Experts of a small language model.
Size: width 384, vocabulary 32768, 166M parameters.
Below are experts of layer 5 (counted from 0) of a mixture-of-experts language model. Rows are named router (the router's row for the expert), gate (a neuron's input weights, with its number), up (a neuron's input weights, with its number), down (a neuron's output weights, with its number) and show model dimensions 96-191. Each number is 200 + 20 x the weight over its row's rms, rounded and kept within 0 to 999.
Before each expert's rows: a language model's description of what the expert responds to; "mostly gets" lists some tokens that are sent to it at least half of the time. This comes from a sample of Wikipedia text that the model never trained on.

# expert 44
It responds to: Name-internal consonant pieces. Short consonant-heavy pieces early in foreign proper names, such as g, iv, qu, anc, uz in Saint-Jean-de-Luz and MacGillivray.
mostly gets: "iv", "g", "enc", "oll", "anc", "qu"
router,196,165,197,236,191,213,181,201,164,210,204,182,211,194,201,176,178,197,216,207,206,163,175,201,178,182,202,194,195,201,207,211,196,170,203,230,201,186,211,168,205,183,231,182,189,211,199,182,226,221,184,197,178,231,205,199,179,155,170,149,208,169,204,188,177,207,186,194,212,202,181,177,216,185,165,191,213,223,195,198,234,209,223,237,183,202,176,207,188,206,227,212,217,219,175,222
gate0,204,216,227,212,185,224,204,215,214,222,166,201,208,206,224,196,176,208,193,208,206,197,236,223,160,180,206,188,189,189,187,179,182,213,172,220,202,223,192,183,191,209,173,207,177,228,180,218,201,208,219,200,170,170,181,204,237,175,199,197,198,188,159,168,192,205,217,219,230,187,200,233,224,187,197,204,198,190,150,207,190,174,203,191,204,232,200,221,195,242,213,209,210,185,180,200
up0,192,233,180,174,237,173,188,227,211,207,166,191,216,196,217,226,203,203,205,216,211,199,172,219,197,201,186,215,222,233,206,181,190,218,209,222,186,211,206,182,200,195,216,201,211,199,200,211,195,194,226,211,208,203,175,162,199,157,223,196,215,203,215,180,192,194,200,211,206,208,211,188,209,145,190,196,188,201,185,164,186,190,200,223,174,250,245,210,166,171,186,179,181,172,158,212
down0,201,220,223,198,212,201,188,182,216,251,217,225,162,199,191,205,192,184,220,225,238,203,192,220,200,197,191,192,208,222,176,227,223,189,194,198,144,194,203,207,192,246,169,204,224,169,179,193,176,226,208,221,195,203,209,193,199,190,216,227,225,211,226,178,216,215,159,204,186,181,192,232,205,179,203,204,204,173,183,221,182,227,194,222,188,212,209,193,199,231,196,217,197,221,186,163

# expert 10
It responds to: Name-start word pieces. Early word pieces of surnames, species epithets and uncommon words, often after a first name or initial, such as Orz, Shwartz, propag, Dur.
mostly gets: "iz", " ag", " Nov", " mar", " d", "rid"
router,213,189,205,184,186,209,195,201,202,165,202,200,211,213,190,185,197,192,197,189,200,158,218,190,208,183,213,180,190,194,202,187,195,194,204,214,193,194,212,196,202,216,230,205,196,215,195,181,189,235,211,200,213,202,182,229,216,178,185,194,208,193,172,222,180,241,193,190,234,238,188,188,213,200,211,237,208,225,183,185,207,221,184,224,224,217,187,164,203,220,209,182,230,191,195,209
gate0,208,191,198,212,206,221,182,192,204,215,199,198,186,193,190,179,225,273,181,206,196,162,169,212,199,189,213,176,183,180,198,190,176,206,191,201,174,212,183,197,218,199,205,233,215,196,168,216,202,208,213,202,194,203,179,171,195,146,205,204,146,206,220,182,170,206,249,187,200,180,191,195,147,229,224,206,225,212,180,199,162,179,156,161,197,202,213,168,204,219,197,213,207,197,204,200
up0,214,187,223,196,211,166,193,196,185,205,201,180,191,205,222,193,181,207,188,192,240,209,143,197,179,223,212,247,215,224,161,201,173,202,201,181,191,167,196,176,206,204,211,216,198,224,177,198,202,170,215,199,207,178,187,177,181,184,181,224,229,201,233,196,184,167,209,189,216,167,227,215,162,185,206,204,230,138,181,175,186,207,169,218,174,198,198,165,165,198,213,220,220,180,186,193
down0,157,209,228,179,202,184,199,193,174,228,229,170,190,208,195,214,194,199,196,198,231,224,226,216,233,215,180,228,209,195,188,213,220,217,195,196,173,188,233,225,191,218,208,223,194,214,182,217,174,196,175,201,181,200,202,192,188,175,248,199,187,208,246,146,202,197,199,212,209,188,200,212,203,187,194,201,184,220,233,198,197,220,195,216,201,201,190,175,197,210,233,222,200,223,200,177

# expert 19
It responds to: Function words in prose. Prepositions, auxiliaries and relative words following a noun or pronoun in running prose, such as for, to, of, had, would, which.
mostly gets: " has", " have", " had", " would", " for", " For"
router,241,184,188,186,192,211,228,180,192,193,200,162,205,251,203,216,201,204,184,228,222,162,174,192,189,189,236,209,151,201,184,206,245,211,200,180,212,211,218,182,202,183,203,199,213,164,193,214,195,224,201,203,205,202,181,197,176,185,221,233,184,193,197,180,182,219,215,212,184,218,213,194,201,212,198,207,223,200,182,224,201,213,197,215,202,220,227,198,192,172,192,164,198,235,177,184
gate0,209,203,194,207,193,195,184,221,194,199,181,214,182,221,218,189,202,212,236,204,162,217,184,240,215,177,217,185,197,206,176,198,238,203,220,194,165,218,229,191,206,220,202,203,240,187,183,197,214,209,201,197,217,161,213,223,177,174,219,190,205,227,174,181,182,185,221,204,231,192,199,209,176,206,215,219,208,191,183,194,169,183,196,171,179,216,168,172,206,240,188,221,226,158,170,215
up0,177,188,220,217,187,187,216,213,182,199,181,216,203,226,185,199,219,204,210,188,210,197,206,198,215,176,208,198,186,170,162,175,226,225,241,193,198,224,207,189,189,187,230,179,196,224,195,183,206,196,177,191,233,175,201,214,199,184,205,194,174,210,161,179,199,186,212,163,222,193,200,242,219,167,188,185,198,220,179,206,200,201,177,199,176,168,192,199,186,193,232,211,231,178,174,218
down0,195,237,250,206,224,192,196,199,217,183,217,209,186,220,180,201,212,223,228,221,247,202,176,199,195,198,193,191,183,221,232,230,178,232,170,228,178,207,224,201,202,236,213,197,203,194,183,207,164,217,214,180,199,208,214,213,188,200,181,224,214,209,197,161,204,211,204,223,219,164,231,191,225,216,202,227,196,193,202,193,198,189,206,181,181,233,205,197,242,203,194,216,220,210,230,183